python train.py --hidden_size=256 --experts_per_token=2 --normalize_top_k=true --router_logit_norm=2.0 --num_attention_heads=8 --vocab_size=2092 --tie_word_embeddings=false --parallel_block=false --learning_rate=0.00437 --schedule="wsd"
Below are experts of layer 5 (counted from 0) of a mixture-of-experts language model. Rows are named router (the router's row for the expert) and show model dimensions 0-255. Each number is 128 + 24 x the weight over its row's rms, rounded and kept within 0 to 255. Numbers have three digits each.
After each expert's rows: a language model's description of what the expert responds to. This comes from a sample of Wikipedia text that the model never trained on.

# expert 10
router:117139103140170132147082152130148107149115147103127169129125121155135153125106129135120097150124138132158138111143123133146086126091129144120201172117145152122112099141157076126129142141083130149143132156127106119130126148159114128175130150096110112172151127116156118128113153094125099146125103091121100168136110115104078110123116145155125064149129135126161127154075149094096161135112106102119183136112119130109132140074134113129104166134128140136100105137110136089093121120119161164116132140117163132185105082158126119118165128117144123106087127130107085154088148121162172137106122159105125153113093142093113134156125128091173115114133121160099146150136114129126133147140123115126150144106087131109139148092144178104088097161135139110122125150120097173144079168095090
What it handles: Word and surname endings. Final letters completing names and words (Castlereag-h, Valdé-z, brief-ly, Jerusal-em), plus ending pieces like ity and School.

# expert 2
router:130155101090195184116105138112172107115153151140077130124103105141150137091114106115112130123115098113118146119118136112126136120118123140116141117153106157129124143125160139120116168114104080166116125122089079151159127113143106102132130098103130137111094122130146112125122102136118148127124157154133151119170163139156146166156133141164153125133125125164163095145161142117138123137127168114075123085141124093187095138106114117155102112148121158132148127151109149119131114166133098144135125101152148110087123178156164098108096149097168125120187135089117140177178120112128103101150169100128101110145124137132137101091139120117125168141105116179093101107078128068101097085150148156122149130130105132103145141135124112133145144128108146130113133162134136141144148096191109
What it handles: Line breaks, capital initials. Line breaks ending table rows and list items, word-initial capitals such as A, J, S, and ordinals like first, second.

# expert 8
router:139160108118112104144126122160089077120101126186165094158158202094095118144157108135131106143152136109141164110073141160112157135116164160137118123141157109084143152140139162151155097110125150165084120137165079137116159153091121139094090122138113090163122126137109141093160111110105111139141141168125135154111109126150163106117092153135143103142120117119110128123122142151121065113120107166125131144128074155126129151140128122122127142138156133115131175156152114168119155137136126098113143128094131176163116085093138123144106158087145152128140102163113101142171110146124162156131131115131116142142104106143132114110137129147146093124128121162135151117156151106157101130120112134141075113133164105109110147174099148095125137116105170094132083138147120134158098139079115
What it handles: Table cell separators. Pipe separators and cells in sports and results tables, especially numeric score grids (GP | W | L), plus percent signs and dashes.

# expert 5
router:114142096140110158130135159131127118119184124086125121095149163115122118148148151158135117153107146159128058101149082130115118146122123148141091109148097103133151162076141185170135125118110155169133181134123132101100113132105149146087150144108109130117143089122166151097123109131112107153127138146107139106126130096144120153082131111097158150133123118068170136175132096109131128112171141114130124125153116128147165095099147135108119098095126138144143117142158107098115154089114144146119118135202142161094149114134119164166122137095132147098155122123132159131134160131157075130139131104110136138149131101146141129115140128147133097141143144097126107125093142120117123143150116099132116155168172128122127115131187088087168160135140105154132160176145108082100127126101173
What it handles: Endings of foreign names. Final syllables of names, often Japanese, Chinese, or Indian (Kur-ata, Liu Y-i, Saj-ee-van), plus closing quotes and ing.

# expert 7
router:063137116122082106092121110103188110102071141146140176144163078136137124121125138146147129119170156106116141159130151139104117160142113123165138126119099120101130158132130147154104116125105135076102104087165129130109147132152121076123124134130139147118131117093128121140111099092132144139137152078138128107138155167098129157152150107133120154118120094162108161129135158154136130094164069130132152143117116107171144167162140172156120135111096148140142098118111139160124173122123112111102121147144115143104108106102144099101150106136081093129135136136123139096145096111119105106162118178126147138109149113136125121100110110180138134089131130122161130133138117152120140166137095102140124180177130183106123104138109150166157094160109143108108115173104175130117146145112165
What it handles: Articles and word starts. The word the, plus to, of, and, and first pieces of words and place names (t-arget, I-reland, Canad-a, Cinem-at-ography).

# expert 9
router:087095135114122144165140125138112155171172157122146145132150139145131091144156130156117145123156124124116068108163149142178151115170137095119119134144131093118152117113123114151142092175138113146139161139118110129117158091136123123130159145136119107108075123157119149092190133162131124139140109107119121119122139169110133114170185087125104162144095165164094135104095098110108092111140103139171134129096111113101132139055110140118153131091129129134143134092097112149100113133167139098111119127131103103108165118120138131147121152134145096083144170121106116150152125102090126118122124176157125165141107126129166140074077119182125165173174161128109127114130145136116115127144168120100117133108149159118149106118111126124129128121099131090164133105138122157145131124075110
What it handles: Digits in numbers. Digits and number pieces in years, coordinates, counts, and scores (198-8, 51°0-2′, 1,11-8), plus spaces before numbers.

# expert 1
router:143104137131095148116154092101141127181154120121133118145120156130140097126090125125102117130159077174133152097144113117109134163142107157130133148116138181157176095142169122124097134106139133086159117156123147146115128117166113130123143078105130170121158157118135138122053107149143129099163122137135130126136137101128149137111114162180152139128110117114110127147108116116174152138110149161172139115125152143134106117132144129111142158076123173140122136087136109110159124135129171146109141122164092157103141128091122091150108071078115126130142115100139125076104126105112107139143092157078132086159114111134118124131117129116147097154095177124132092151096105121158122109152132186175141140100085120165119137162144118148115132152149123123150138088156094119175113145116138
What it handles: Mid-word pieces, prepositions. Word-internal pieces in longer words (bigg-er, mar-it-ime, An-al-ysis) and prepositions of, for, by, plus adjectives like main, new.

# expert 6
router:128094126141117149146091155122141156101153155112142138121115123137156125105151118113112147126115167139122138154115120158114113110138150133117094129104137112124158095121136071139177152169174142166096122120072149153151102107105143086074154145132152137143121101107131117105148120087108143130111126126117129158081137108160173098129118123140132118098119162150121138109072159090183152145132136136149130120156099127132164102168137104152180102106129081153145130135118125113110109085118144114124103150134089083078142126141154095119144131168180130140115144167145088145177120125144089128152138090114143143113085128115124111155153135092092093124093108120170099131173098119166130113131103112148122091130097098138128143123121147079121119107151127138151084133087147103092118134146136
What it handles: Hyphens, periods, pronouns. Hyphens in compounds and list bullets, sentence-final periods, opening parentheses and quotes, and pronouns like he, who.

# expert 3
router:126136144143190114128102111145126136107117111097149092151154115144160121110141092154114098144129082120134130145127098100144130116134132100134157108121162155178061126102102119099130142172159152090109097151142097129131103133104143174128113132160149164127162117149092112165142125132119103161150144148087128150094131087158137142171142139130145112139169088198101113105143103135170128130127147114107095102139134135107078141160132068114132094131130087122108139093145153158099116127138076140130136102148114155117095164158125134152083111139130113120078122168130172093119086139104158118126141101109141139088150134139116115128150111090135151149132109133114142122202110123123116127157130122107134154112163138108137095139140137155114114091122135108114141084126138098119175110135135
What it handles: Syllable pieces in names. Inner syllables like in, on, ov in names and words (Ukra-in-ian, Kos-ov-o), and word starts such as con, se, De.

# expert 4
router:132108130125157120182070132123073160103073142135108139164158175131101149140146166121120148136063107145131125175147108107101105151127144103114106132160095163120136099124123110143135081132129138114149111124159159104106113114160098141147120128113109106132195149128128153171126138142100088113113133132131151141130129178126113172121101146121082117121116135119130115156095138150171120136101102112150107134124108155123129127131141141134089147126130141126065128122176148127159093121118140142116173101087154120115113119166108149114134131102102117140129114125120111105147163138149159143151143067130107126135117125099105165177138161120128089113117111120162094136122109142106131095158142105138169151142182133098087100140165145107114107163103092151150125121127110114075130150150086
What it handles: Word-initial letters. One-letter word beginnings after the, a, or of, mostly consonants (h-ate, p-ay, H-onolulu, m-usically), often later split oddly.